{
  "routed_scale": 1.0,
  "init_std_router": 0.00871,
  "n_kv_head": 3,
  "lr": 0.00147,
  "lr_mult_qkv": 0.5,
  "decay_fraction": 0.482,
  "final_lr_fraction": 0.0
}
Below are experts of layer 7 (counted from 0) of a mixture-of-experts language model. Rows are named router (the router's row for the expert), down (a neuron's output weights, with its number) and show model dimensions 256-383. Each number is 128 + 32 x the weight over its row's rms, rounded and kept within 0 to 255. Numbers have three digits each.
Before each expert's rows: "comes before" lists some tokens at least twice as common just after its tokens as in all text. This comes from a sample of Wikipedia text that the model never trained on. Tokens count by the router's weight.

# expert 32
comes before: " the", " to", " a", " that", " his", " him"
router:133191146098150148124085158147137170080182111122098150130103116148096123072111171130140094102150119097183145083177120091030136160109142094154109161153104082143082133139072146136168146155099138129115117151152157099087138136122157117138113083147107116116078202080130164079178146136141107122080125110152070117088146075080131158111146183101134163136144109153130163149089162123116073107153
down3:157108101177121169151107100129158117074072105158114089099177097127131147103120107136210143126172070100149109064150103104146139104128157094112111098082121148092176122171137080099130092122091112071131123152143105124141111133121126169141120157155118175206092164128126086167133127127146094112116120152141093120162104127085073149153122124109137142122119153105114122208131158088130138129127
down4:105071133169133147102108169127166108126160141138122119100156145115087095068161161121113115129150086189103094106168167104165066151179134097105089173139116101076116084139079171144066099123060102158133132197087102115154155195108180125110099180121170117116102150157101094126118139109110093082175067116156129157130129095182122140141138164110082148136069099080098143112075177115137094048143
down5:142104100135132098160097128173061105146076080200146111083155127104130052135140076153162115090180161118179106133094072127118107156186106133152186188171101108095139059148125144065157099113124120162117085129067113061148120186174119112125141107133161174104083093161092157106175104104158062114138138122104137114148082106110040135121078140148046095105108175211168133100121143074092123098166
down6:138147127175212162125138115066163139093114151143112106126166133161097149148098087152124086095081110089182128166051098185138116100171155106161141155127156193152188123138119107148095137156174130076198169087125143107134122117127167132156101069177080150082151151160180125081155091095093150180138109119140081112186066147159157091085146104099118108174113181152090100162086061140082030077116
down7:112157120053104111165083162173082116090120154127095130168138136155079115120167125095106121090155128149140099128119106103135178144093113120111050148111083089127140093163168117094150149093107127108145105069115069127117124114111108094124162107101110180138111091081126161153163068129137150186148105142151151114143138101131179122133117216185140181063112080123076165097132159139090120080047
down8:122121185141117125098068043120143140083157146190165048096165110118091164113115081139102150160166162076155127100090109128115153135139036150132161119124143121152096147097143174111148103133066127095165106147124147098106161159207155087124190113146137143225131203090092134135127156123111075123135138148052104113167146151073166141125132169164083128083111112102054101110127123147112110146154
down9:122149089122120112134140213169160177101092158092085082161094147098087142125105140085118126131131135167158111089153110148072173127170096137163159092169107129133168157139143074102175129148096126072140151158178147125118119138112120065170093163132088095191079152159122125114124167172155089089100213123116121098076137111112163205140077148089178090082140143103101061143159116150097125130175
down10:135088088126096149127084190144126120056129183120101082116083120143098160104127185118120125096111160084127054104125109073122108167165131150100141166142108099146104116148163098107143180132088135137157113134159138195143181116153131180107107114104092117147181155149092111139113138112177136148162179078125116098109093164141178137126054136102122126150145078163105164124126132142133157133100
down11:091087088193100108123151119156093085162128148145127034146207127084143151126093127181151162181149120104112167132156122150142132117133113142133130150197195157077102097157160123138122033098116095140084095134065210119118131092118130143140134091113125094098172123131136131116138138128110150143127165163117100103134096114185162107131183109107084135151130088112144123190083124093141125193108
down12:122137144086146096084138110142134046122133181134095126146126056068087124149123109041120195161202135159125126083092144141171175135114078189157185072078114182107108145178160123115096160180134142065095158173157208087077197189155138138177161128167136154137169127107074102136154103114137115131157111123139192124141136173154143131115145130122151151207146097052111128137244097127167103109160
down13:112157117200129158095082162160089154072071155160159129116132088125127149131158147161125098139090140144127161121108131067107126097094117111109146135143121098154125056182037107105152095107127109080129144119168112132138176150137122147176141169077143199113131126114114086114181094120165083153161099086192139116108137086114143148096112110118151147181154140099118105059106126120103139096154
down14:104116108070125157140151119215136186115135103155140119067093105138099065127093141138140130091098072100083151059138162126130114109127113089125128137138114120132138188123117128144212143108076088132136094126137158138091100155115147123127147083158127111044141129151109122104124133157078107102148110160135144129069071166061117160089121118180167130104128090106111151135113135150117096108130

# expert 31
comes before: "s", " of", "d", ":", "ed", " to"
router:154186104157158096111129140108141156119075122099143139094156153185110177103114104109118158100153157140161142162121098164134177143105113175118088081049215153154125124114135106147108123120189147101177163147123091161133139168091134201089096123148092069079090107088099088117117118153122159102103084119090139153105141147140166118101110108065125113185144123144137100130113109110084128088102
down1:175096137135195153126156100062079131088152128115153168168119109135090214121190108119086155116159130136121133150114135134106139144142136139115169097108170148048167174167127129154075105087136123135164143080163103178115171153111144146169128091118120131178145154113085146033175157093073132093132081075141091133168140094185121118136119125153120139163196105086107070137133142164105119130111
down2:145143135141082112153158176093117106119105127195173125082107126177127140106177085123140117109102143120134161082208158188099097089150084092179091162165148094152152054088138095108130123164134092114140122187169119076108193130103102113093130091112137082119109155158151155110100101178171094118129129167145052137162145083116161147104154178093055158088179111124095068067124103124118122124117
down3:115095138139140050096213108102114094114134130120140089096176078156100059104183097177123131145155140128147172094120112171084078192111108134094127156145113101075073093091145098086169142108149242104164133138154111159063196091124116133110056204161103134097134127120134133163131170101165091126154110150182161165101107138127105103123179152106138125173129110157116141113092154096114064147132
down4:178115143051116165128119147149113095095116114130178131106104118158141162148099172166138123121158143141167160156180154079122093139111122160098156141123136133200155126089112149113169195168171097113086157122199158139116124165061135127124168115139137119083199112119087130173121124137065110100170148106110057153137169171147128099104101141169128163145131076129150130106124136161150136151182
down5:060134118072118161111080107180119145104127162093154141136108155108120116079111140126158147145134139145165136103140083113178119182072098167138138129079089121117123120112093137124123131096089094101162137129123086083096094118120120157175146140151133109159056090142121140112091182136154172086073113096087082198086115061128108114137117154142087083144133160089153094058122131098162120123159
down6:124121105173088136123128173093121149065163159157139133147107133173105083147038105095172167122101123115100065154145160112188051143116120119129099172191123119175137137145123176095134169085141133123130116150092087091147131122128100133117120136089139132101043192139103063113113097140115105187133120108058105146150138145153151130142123102115136161175139084198158125106133110088133134099163
down7:142144097140075145166119088125131118144124118121118094147159116104156240144067129057081182116094185119142104099160185112101117118148131159156112162128106128155153160137070163136113101165145079147133087141148117140057091113147116130120162128157117165146121091152082169113157103140140140158133167140130124133103106148137171174162059168147237140122109178144129152097144159128142114080129
down8:143168083127108141114114086107140134174187161155161069126098118118168149220193098079161137123131150155128107103127111089120111165100101126102128128108114131082110143094129154122095080105093117172126198131081159104111159116131112130060171142137152177139141131093110092132095097129137144199148112108124173050211085158125101108135159146108173126115093119117117121148092127146124133161079
down9:114155170070128159102131162146159115095049134140119088143121098117156156106104124123111129132163140136140110137123122146112126164100169112146114149134087138065151089131120109142109066161133201106081108130088123115134117120142170162171102189112082124187169139129147014082152142151168154091147151214176093151155115078140128095110150143172119139048088166110190144146113165111152111176128
down10:159163102086150142167119091158124101131095105089146154129147081140176165162164112157171178142122187095119110095130131065154083126127198100135184108075131140163140162154087089085162135155153119198151081146130128130108133154104164163088121152137130118104132123105124146162092181125136138158112125173112131095088200158100132146111153185112146196037101111113128096119113105192141126127109
down11:142087096162137121129123116132123135152186127147145085152155077170131141153160171114139123114096113093099124135195129134111143079173126126128166123154085132159107120123167120086106103177164106131098058125091139104125138142095138036047152142189122166138103123146133165116077115128066099193159145080072103138191157156112099160117139111142205118164109110130145098101169177180130169150158
down12:126086035152097163144112092061081161138136134132163102154124144189162122143131115141088121135137125122112133132153120108196159151129108146137149128140078128120077111086092105079118186160145109094042147104125161105045125157165155133118103157103120163135174122109094051083175151086165142134086144103134156092172151114153168052125130137142149111093097097127092080143112134082163090144158

# expert 35
comes before: "-", "|", " Ass", " Cong", " Wales", " Ch"
router:157152108160107150101070131135063081111105100111068120070103135145131078132134150088123186141081148116108139126177165161145143096091085075102142174172178157117167118129166134107101105070147081109111089110150100152184110180159115130137131115084133136147124132154185121130125102123143149152134173180112064129172124153193115050118142126124228154088086165132189085148135095127120109162079
down0:153086165150121114123141134130151110142192178145192131166131074133146132085092076125130186093124116106103088189173099094172110153159081143135111146150101074138154116087148111136049159159117140125124184086147197116190099109098116179165130082121195173178110153101094146056083084183131153128108084143082125104113120152130108138117158128127119166117116153181203107140172144120190105112124
down1:176141133159149120209142146167137096115126103092128145098116093088138138105142142097087117146126101171090148141173115064104096120110090200094104096160149107101107127121162138105123179078188135155147086120166159085053150166120083149179063063118117173177162185108151155105114133103134161120119128122118147130127131145144112097140099154110169155151098096149147117131118164123111139099153
down2:182125186112072136155050152091136111128098112098120050090090110110072114103174095156154064095104144098102150138106062159158174113132121136138154155175157100162086124104112155114133161132134156108155089102131128157117089085114107108126111110108126123142133093117126077135106111170137187122056100157144144095140106110092098081105158084081076142204165160117175130074084125095161097119172
down3:132142121102124109097112088131124071086114185136136105160094123128101140146101146154196145132132119192143113115159153144135091090181127109150071143178055119121177116178125179093124126106088117133208119119198106056188099112065105126055088118150175169091175091104119122113086108099117201163129126108105082121116142126157166164191059079155071179147134135131129116053113105066072173123154
down4:144101132167203144138073107099180121109123212067114105165100141155154097116143172124145163098163113102101131093130127153156127081134118165057131216132088144138127135092128083139082117147181094124103142174056163115105094089091130137088148100137118084089120107114136164135159158133136105084190097128120116102120142179141148140148106106138075105089107150116125102140146106123144138170182
down5:090127143136116100084164111163121105125110186084126145117125121106103054076157111085134110111103161098085072171119183091104140075108080139116107094200116094088077145165097158171110089138148083147094119164133150149084178130170160116110084176211094128111173126112111116124097103080132110142210166170180148134104154031119155132124173122073117142119146136113128101152142094090138044138210
down6:139112162109126186152091103106140180112121121119137095090102126141121143118154133111119134166109136121162155132137119202134218105084180119107093138155091185150091111142126176145129188141184109062132133125167140154197188168138117120106085083109103122145140111132072121138097093148101086095167096168095167140085127120098140147143139153176100130154099135111131132141135084214104131149146
down7:095163144112104129118180114166060149091113174120116176157119150147126132120156188118094146178153110118179100095123134155056141132071125153178208077164168121147154145192109117128119133090160126105155113112108130119135130134120114120155089086160093073125104118111171104079123107080113143105134088142112217119144103101133116076153107127131119095117145132178135067112106169140162100154118
down8:130098096132198099119062094106133111094078110146155079088139105111122094129200139058161106142173114135126108089147082118096118109111130076114143133124144144162134093153139112100175102081203160172144095123166099118180102118185126122118088138134144169155154154124139125183177116095157106091151116111135138125165112074134142081126156141136099158167086118111114072239102118130143190142122
down9:140109157101136109116161165152101153173107103109099151141160168151070155084097146134089129147140170163145142155114136094086096147152118170128099031110074154091145098135065125103084143119122153107138107118130150099184147133172075116089157156175107120136094109120165132111088145133110117095122156161143101124140150099121170102136123155119125170137123146154087091079071161144224141105114
down10:126160149145121169119105112100168132099129102091087141136108165155141170135043131068109119119148092184139133140099152155085125168112165115135035150185187079136151092143117166141135131111120122107154107114111154133095116142158195085104137093099111075072101160101081120104165101144160100164120070078159160175100124159091108181103180143125108115153168128113148102101127102176112156156145
down11:079101124119145055053138172042088123147139109155093139153133114133071151054104151129070122122111078114120119138087159114164167062119121123144148105114134143172099058119100172180104111124164165076089173129152147165085082089136071148159135156093122138109120132141162126110114076162150206204172156152120101117127101132142136083097120116104088105145108136110087061102093090175087122174134

# expert 37
comes before: " |", "%", ".", ")", ";", "0"
router:103099175090106124164137086145174155123100138059083114143071139134144107169157136102169118130110088130208108127137110137151150155114187129111055112083100129051123092132153127151126159103168174138135183094140166200107177126148136076154162097146150128110089155059168099158124127109091124145136096087111105033125164152107152114128113080144095099060072140126056093134145158133166137090166
down0:131072153124170153168132114119156179135133180080110158141122124123116134182147106098133128134136114098135168093134099062079107080104076144207134153072109142125156117080164096131113186110123074107216154156072109163146171150160169098087170101136136123176085093121100133085119127158142079157125094074130122131230101143094146105141130149184135136094134181100130169136105095134152121084111
down1:076180100139173130105154211122147119145137110160165147148155121110153158125166101082111122110121159125104136139107093127187095174098111203089106161107177100144168135117153098131105094079114170107159176134098122101144165122144080106100137150134108189146090144105150131143106110099113187169140114134118032135139143157120162100104086111137126098062136134154189100120175123187094125128070
down2:099095182087158108098138074125115170112179115096125133090110113092085163113167160148095079139141134119131127152123090163188087134083139120106140136082172155088161127153175149149122119132092109130093117112120089120119138103129129104135100155175145122125085129077140184061102109129104146113156149126161046079083170129143167150121156161098143168116167098165089139153109158207090128153121
down3:120127110076161152110130150061169173135134103129122143102154126147165163147158098156157158141141133130103109147108119129110162074137113139126140132133125184158140108088139110098137122126107068081131141149114127123122167148104155147134108150163082103137146119186134117140072145123148165116167164118174125152097082157115060105138144075138086154187053125094167136175109132091146154113155
down4:164120148148157124089107099162161153117069033107095100136103168143152142108064138065105158209107146108110169161139124127172053149102077072118137134171128119116060137109139169114100077098109076125114086149074126125132120141106150167112103114120140143174141133136057112080127146146157172138105120166140102173086118157138119074149099165130148152203090091080124138168092170184170129099159
down5:142145166130088047117117168101138151127178159122136111102161131190119128130108118125096072144125152115117142124152153095114099147166062104136160105118126124096112143120093223154115082140150090165118105156119117125131132146103122119097083126125087071137130162144162081148130129127185119133158125161135153133144128164125124158138077120132066146118129100137130140138079086102051174157114
down6:092159156112149123106148172185126173111112130079089174096137074172181158141131150136113134124113104113132086121178082178188160183151103135086171170124066142066076101139117161155128178113138149133131096102123103136186164127082128161145159172150175161154126126104125162133146158144152135143111131098097179091123113150137147168124192113165113128118124140158059078166165143077135117098153
down7:179139152118056095164138118108124145177143129165141105113127100121149175076156140126156134109083154186148162120126134124187166082112142134147116137156156088147106105132136173146143151156126104114137092118187132073094113078147116183138092137121161153110120097162176129081164070099139083101143131174093144110083096131099156116124119141114167086114141205124157096103141144161124091077113
down8:178118108129133154137170129110173109090109145150113137135115059163151147138150118154104201062079138093117120164019183102123088089105137080171189126106098145072119135130165127126136161108112087107139128093118125196127141163098165152107153139128129179166103234162114118175116150075151082100162121092110045141054132111106134117180107112169156137121125160137127117085140093125103151106141
down9:150102140122087121073161156075153127074125163168134123116145058148128212100095167133115143164122174111136178129171146095101134075073092137125092089200110166183111114146142101134106102129153137065140082166165129094112152108126117105172149160123170066128153124121138142152112177157144173069102109124163121166151130181109162107126156128161152148122213104060136114103090140142141128129119
down10:117135097091150061125149181149086157151105170135121115118158075107140123151122044135188169121142122120074144158159150156124190125089132101128147160084107155156097137098104147044093138126166151172169134121101113142146131068112149124094109160134129080128136131123037078143144170098162146158129168096196146142143147099126119149100135129119129149131173088073083132168092067150134156107092
down11:126139088216119117181092129147148142104101115119156103142160114092144098158162136120145162116122141173171160109145076133114107164160100129125159165124078099073163171149104151121135116198166117126168074183119119151200149146141153129137112118124066097119126071184112080110071147125092072115139131145112133116180107162107082141128127094069170163103143132080135139131170048111157099110120

# expert 14
comes before: ",", " |", "–", ")", " –", " York"
router:115061111097120113134195149170120141114116112131088119125150067140080177054104135153141136053133122123106087149158123109137084180116104159200113143101049131155136058141116115116132128130162107071130118153090155119132079121054141113119122136135116123105148122124176149103175162120132156114094109151136115165086083124090128173112155103063098132154213127123101161131106142144131112085140
down1:124089109082115110136099106088125148146086035083141158140156069111118137163162174144141096164111131106088092133110083136175135164119117122161132126085171094103173140166131077163096116094051163114131109120194105135156162119152129129127114112089107153118177083145170112077132138148131141081156077149128106124150125153170089172152162080090139089191125121193136127075140119129185165214137
down2:121091180115095116129120105167207131101147177149118175117171114104099173134141125096138066129129145083127132077150059102138112218116171130130060147128152110138114103105195143107173139173119152157147099093136137131189086126121210127127120096172103088092125123160145055151077085158098117151161126136169080148151117109116125060080096079171109057096113109112135154094106140122145065144104
down3:104135114157116161112141143196154143133144169144094091099144108150119066150117108138098101143192129062114173109117146100131132155108189176136172109149119129137127051135154079142143159093150161184105085098161148125129132196103109149166117104095120157092159100133107086070150145130134061124145139093106135102106058142163127196179164144076126081095118090127140128079156145133146117130080
down4:181111182128104156147181075148095153063105106120144177079129091084119147140118171155131154164078160132147096150167205178117108120104154117091137155128179095080181140132095148080082127097201110157178134172192138116169142125138092115152056105181164090121156090095144120091169106050084168120097116139109126086114116201153132100180142131163150102119181108149115178150025095194092135110141
down5:117052100114162111112081137108134050118114113120187099153132136125138162082152148120116160110079042141119122137159115133100167139142140134113133158142131088170089130115129177116173105112123171079136136102111122090070101190173124088065177102088178156143139127155123139063118179154152148134106092139084066105094092090090127112119109105170122147159153134107159201142182166078110114125092
down6:068082094113088080114090159077089149157176108099162140129145151075140137178168077060087102093144059141137106087140094094049162101115063115198207122050103146120161093133128132059118095119167149166137162154112116125120045180141163105106121152172108112136116093083175139165166054122115101074158114191125119149128104119110167120122155125127087102098152083172096116102169135116131126135146
down7:126155154134152122072069172173165141150087138145119141169136104099142127094106133124142086065134161133092099098150064066223140108120147099109142151140086170086109147124106138034115121059151114150179141147123091166121230083133107122127157124132149197061085057135105148190137089131144171124160133093112127134171124129057112136144131151165177138092090131121098114109131130112087153099046
down8:156136152159108129110127166107082106086140099091161075112138108130178146128127130137131115143142104114092147125095168179155118091104098115124108172170185099137183115112145153129102114169103145093116134091154159090124149077164085170152152078129126110089225164137123123164093110131058052155139139083137152114096174092144086115100126122144126115122120107106121130109126101151163115178154
down9:113141086139181178117164120197092159112123108149153157144120129111081105090148167181086117126122133196136161134099139160158149154133101208123155151160154157173141118081101079058132122141140136126091077129143151146125108177106143074193134143116121110141196206174146070092124141115120140123096157069088145111133118129208125152162142107082158167143111084112079159083140142100161149168109
down10:143132142064145114146171186121163058128124161115114115119153118172146078061120144104128129082113152116139104161118101110125110133097097131157080115118104126080138106157134099101158082097163069115142100193177132121101065114120130106175148134110079152115115086072126106158133088150108155065139114172084106103123157104108121091096125163094145183139119124117159085086072225073160117065106
down11:118107124103127128117165061154092109103104199062118099174155143152120148132103165137074097114121155147174109120070146203110184123184159132234173125095140137145092168196119135161175139145117130114063106117172162092175151056145096093125145172127091138090088135108113117132185117147142120146145123128136090118140093089171125165150139090173199129162192142115139143135157125158144097139099
down12:078094186135181120112106154000126102107070112135177107162085150161103102138167154085128058117061113079175120111079159159168142109147066149126153139123138129155134146159117123147142147144152135101067128144169140149145082133184137122122130122124138180097124156120159097166179106083123071110134172131064159100134090108164077178088136150103093110100154092099140162193143121177097125106155

# expert 2
comes before: " and", " the", " which", " but", "000", " he"
router:127099143083161094165200147122080148116139137087240221155141135121150130145107143162142160082126174144124108114079128134125222123097092124141166079118150158047067139161138085116145080161100135135127171132126086133175137108161166185149139078160153096112134084088121126114103152138088095138129158099078119100104152128124088151148157118144113101146093182139092146147130170116171133013120
down4:135165145139212109113091151122182175190104160076115100126116111041157131107208099183133104093122133134121094185159150131127198151100087037052113138111145145129159160151062118133154093143126122101103167124108171131123136103119159118127146114090115138180110117106161107149136123155135183086194110105091120123125100087152123118124125157119144110078155160091116126148147187131138151111162
down5:090153123105064124160093130123151088178188114171156146147125097092185058101106066121125112120089167101163131125105139163176152140051131132114161077113124162096125132149163106174089131079162128116043094160187080174152208148128144158118138133110107170144181157127158149206136110101097115147156143129119074176119119157156068153111146109131051114031090058155156153125154171134157118098097
down6:158083113126130112036111098137098092134149092097141115126152105099133129149153115134178119160132140142147096114131110104187160149100131154158081143145116126096128182158096108129158101164165137192142154098084108169106161115108151067096170084119098122075136120146140097207115081163147161142150052101115131124130161169150131138182123087102121091113128145140102089199134062168141145208110
down7:182101155112163107111120086174116119154059160148153174130143158163154110133126066119129121111176179103102116123109105167098089070099131186146136097153177103150148170139096154128113130093159118123147157163129109110103100122163124151153073102175227122094166137086130129140065134126123087106166151121091163165115195165195153145058179124138197121139168112162117153147120116183144114149128
down8:179155069087147148157136143195093131156207106115120105138131137122144096144088153186149085137111167169158124128130126178118128112091104112110111115159094080092135106137114144165157092132134137096103100164092143132111129120146136119124059120131097152124132107150132121115138162171122106114105179095143159071101102170094146169123136119116118104133191143131170145077149098127145197169148
down9:151172128166149145023086105091151157140118140174107119111079117133168104129149074176177087119104040137140149073149147119125119157068097087137167158107081122156129146041133159175172085155126179105074129164145122146179166072175141139144114107119102157117134176122145127096123156166133145115108092090121115126125117095164093121069112156141175105174161097116177084128143112075068126128155
down10:105102106143178115120109101123100148125129096131115153101090156118100122094170176128164172104135123130151107164136131119077116141110134045087092135180163140166152082114121166152165135128082112150109168168106157128121172175114126134096187124088154114162119110100121113135189126150173122095158188161173174205165145132094165148172106133109200138160122129148078127111175115114117132149132
down11:139078112167081102111109112142097098117103150085115143130144142112163097131109109085152178122129137082116118166130127170150131120185180181106132149124116090163199119096153092108084140116171145112029069152151138128151126137119109154163100135105127134153063124054104125141132126140153084148142095137132164161150141101134096131121077120180099101102116138111115129075187158150111074161126
down12:120140137153061134133146158124082097127110097121105108136146156124139094131179159133152110053111155119151149128203212098114156119071107157161214140168122072115115144121148089101125140183159106103132170197091128159163163138129151098172107157121090176149108057135173099122117086145107148149138122165119131135092171144105130098114126171172099108084118061088161189114131146110096105114119
down13:143082126079128136178161101172163143210114170146139082091136115122116147175126134150116119124063126133124105131129104163113162101155133128123152133165185158103137214149110063107178137147148135129159114110121131083108098075191180115099165101151119125147118144115111189115082156123128130130134103096191116142100045148174119189179145141124153144167104042103112186117128122138169086151083
down14:079147167117107135122149159139112054097157171164110100128100087095159129101106149104057120173117103127170088106137133140142134143174083167101137101137189115144150094136107092146130121137155165071127141136155150105124192195151062103050132178164096172094147091078143137140183181084100110167081094186181084138081130123133115192128107110089161134127130145155101140083143141098081121138171
down15:115163075144113108107129188139157102134098104144119161120177126162092218130116132059129178118082111150140134165122128108111130119137118126094101194133101078131117135097103112132114134085079132160159215133143130174059080107125162158161148136152168109152173164100101169100126067157142145111045160110142120036124165133130100098127089111186119140114163157140081111136118134160088125049054

# expert 9
comes before: " the", " a", " be", " his", " her", " their"
router:151096117059133125169151122115212143100138209071178120103087126146131121161127115148076064123118063116087157137121151105122123129118125149140154188145082162071082141157100097140116122190134112155065121120163082101151133095087136124157115187143114065117134162123132120127128069110203109163128090110122180154068138139148058183144123106135181137136180079165097163111152158072114130089109
down4:112096185141112087142149176084138079145127092092104109172127060125059146184115156187151099152145103202117129132133181206120121118124106172072117094108109112088093163168098118135129128100165080134105158164172118176113152130080086126075145091127126122162129091149155074160108120149120159123075135143096103125160162143106106117104069127129147092134113142125117128143102050149134107155145
down5:159147112089133128162115142136096163093192178182110158098137108088117122118088089144090092170149211087137119196124110121165155103151123135140115129188088087132094137151124129137155158161095157113116133108131124076146174092116121097115100199148106089131127146175132102108173150114177126095175157147098221168103108132153123111096079138062148112148193133138166108161091106122133169165194
down6:138130174103145134123117171143136143177052128147106130148172167181089186108157137095191099092147160109152152102151126137131132168083117136135138125126176174089136126143137124183143139021133130138130077141171149158118047122156161161132080123156102164164133160140134099163130151129101129125135156100120114138088071119097134116110179052128139137130133099096152087199144154108105076068069
down7:146158122147160099047114150123148117100083111158084131088161097100118149101128095148182102110124172111132159131124053123128173146080127107124149141168106177140175132119097101102132130144130167098130120179126124129109085124165113141153141127084146164132134093133163111050156188147155108100143156088170137155116095117139119108123102121090095127160109195128145111154096139150133150116141
down8:102043175093148106118154150152153110176193188090172107192107065128190095135098097147098113163124092136173083125142094118166154127101059114140139125145138086166156093169138109132084139157116159113158134114104147138125181126122147118056121120077126085122134131074113172101130152127129082122114126121082174157169169207138144119160161181185087115175144058079140128118170172174123121161131
down9:086132166052079137087175122064105125143128177163085112084052140113133140156151184162049081153141157056139090139103107125118144104145131105166093074086111131145126109132136080107147101084130109133114100110130159175096146114076094134084161156083122142147117094105131123114123106135065147126097137165125094197133118151154087159161147149115178139169174153117135107109091124141141143066145
down10:125116091165092153123122095072156094100126137163192135148105153110131148116112104152139081110124144125087152107171105122074137105108067136190150107137159116134092127071161147102140152199160117069088147120127164086119097184109116169094088130120122114137156082111143128123164095110128172079164172094138186145122131152168092118148145148152100160136137182124130174112105158106076094109096
down11:119129161193150158115067105126139101115090189155115093135135124167109151157119156091123144175139183190128087145079116106167182104148142120138112103106127192165136146100113121135078138142144099102169087132144080129104100161167153169124076104120149175093095121173099143115155191083163137127087133147143147103188154118187110165074050184153143116119090107111138069145154123207113067146166
down12:106108128075139157120114128108136190123142115128144035139033092139123153146075051060179078121155163163140122193139205118069070116122206099128124119126119109177140157131195164042111206172127121125121142089081126134144141065178135150098205212102131095141118127112135081114152079126112179156169093093147110094099159122137163178125120094104093120123193123177149115107155100147146137076134
down13:178161153114143105118177147114145093172091198146106185158095135104116146157136140150073136109117178165101088169128167140117179152125132124118139150101166191070111129101131100114110087061107103113129064153082130108102117121197171065121130114159128153104160132140086062118117139127112157161119104202158146138166182158096177091131120019063102089105137071134076154182092140147164078163143
down14:075142144141171153104143102092115210070104152073156096101087118118137135105171155162057117102140137108108077124152190127085138135155141166150123146113087131112166120117163142182067125141156156130135139076102092125129090103133134102183127182129184139136163130069114111183112115153098145126119107123161115234108169151120070152074087159151119126133159167160093148096112198123100116092149
down15:085155124141072155191138081086112146129101105134150109126142084117124121145082140118177099117089152095135180178112097111146161161129151176085111102128125135139112114099143096091114158140107127126126173141086158091107156130058137116143103193087122139145140067117144129094197109180141097161153114142148150114123117160112096116145105076120175110142092127152172119094200179137195130163131

# expert 11
comes before: " the", "|", "-", " to", " a", " his"
router:091093152156123175126113151084098093104173078154040195207119162073117168197069126161203131144154141177127093157112104141129061122162107180111097119115125135167134118120124156073183147101178161137198156150136160149124093096171095173149091196102162156143128071099093140141135098127144146116113104131144127099125170134120158119124146122112144174138113151077123094127119112087154146176195
down1:160119090067134159168066172173143110102167176206095136113100154140104115106100204139063116150147053127170163187139117111064104083142143135104114141086145199148128121119125120067143152159196146136126113150150178136061097151151075186129146143099072093123151095133125107116100131201105151136113070106113180117150143172169103108149118118103074169127133144163098112157113168151128142080139
down2:148151128099138188142136197157159118151177127138119155096161115144175156152149108113140151139140134127115095102185122049145123139173196176128104164124145106091121117092091103070118111065136151102137133129138134095107175071092142110093094129063113080087176093129121196168139094140174176183072108170104131173153152182088132142155182112137132102171157127119116105170088162180040139163135
down3:158141207153183076121047106150131109084166179171176144098134113189053124104096129094134091089155125139099129112167130119035103098109158116097117101092159156108120142131127193225133118104139089086091128087121145205161135185155148116097151155149123124091086134120120124188159141111131103122088131165121115137137124091115142144140114163120082116095099091087100133128143068111115066149132
down4:113143134145159151161090136057135172112091191169082151113108119161129153086112100122096084151156140176101131135141084143142134109088123151097113091135138098128127122174081066201112161129116156094100148139123103093072124119114090115146078160138196124128129119099074091120111136182125097082117074097131155176081133168116099075158122124108073166179155106093143138091136168155117131095114
down5:106180154080137172138106186118160120136142112159157098125113094106108089154126162121063100149106125127113084130173105096109160168146150149095126125127134094088143159158138146127155148110061184162132109137108082140105163111086135115152126102095085086151148109142137247171092115123135104190133128115178125152102139139073117113170144115147083120149173150099084146108161127138110211062192
down6:147146124138171093065130130111113129155117068112087111160193122136142101117082121185074158085123151069092081106121162143118117111090104161120180170160154185079129090117134077173096103126115117085155168133123101090168095060089149115144157120151107126130179179128164126125177154076152145131102160142157133144153119115169110157141091146146141125094065128139119138141127175161129131110120
down7:106118083141144144124066129161126087124098107085112114118133138102136069105060120137110165137134095150094120104122143118066103137128084119115124081073122126121129172186150135099144064123135112089147104157068141101095098127136066137105164164116113108113139148156117170116123153116123145121090123128097135079113164125158000105087135148122127168147068104112211093161117161155062136085128
down8:147189079161103162097100101097162135139131118101174110153149112128085086043197096120116157138084096179100106081040184063148117128101160099117131155104109131096150158134150156171059157196107183146157173123178100113115104177125128178206113171158150157182077138131159105191161130103172120117158123113155112066098130118121138106056157093094121129112105116109093108139132123120095080130138
down9:183146099118065093098164120116110146141178129142084142126119104069092154096105115183123114156145110126093120135103162133149167152160126118179164152191142128143087063139133088086133093170070155103134140053124152174101131097107164184127165125152138121152107118120082162129159091095080125088092118104115106123114140126134123140133130157136111105153088181170108116110150078167106159151179
down10:124150105132138129113112129133139146134158128140083109180098137146110098160147148117169083116194056076102128185084072117101120134185099205121117109086155074081157123145104144087068112161154065161114145127166145112139152138079143115104192077159158085087142064175146156113054176116158138110137068116092146151140143123154133130141151195138109081161154109123179120102114156122096124113128
down11:128134160130185138122167154096166185068096126169068090141145076112150106119118137175082127073048126106103167132125177110137112147086104097165155178080091172158086125131164069141148134114117085172176139112129147156135079082130168150176115118121120128098127144156123160116128111136085134112064160113179100099134131151122167152116168083124090097087109160142130125106141089063174076118138
down12:156077101137152173179118123123141107173134102076182122180161196148089101147136121124143127145151155167128157156104115118093125108173113083131169129138101152176085145158174150163151154203083137081199160090085126119158155134145125133139107183102142112121141145109129118120137095106158112123098092111120123120133096146147148090206162182145144101082144093185142122131088128084127085142112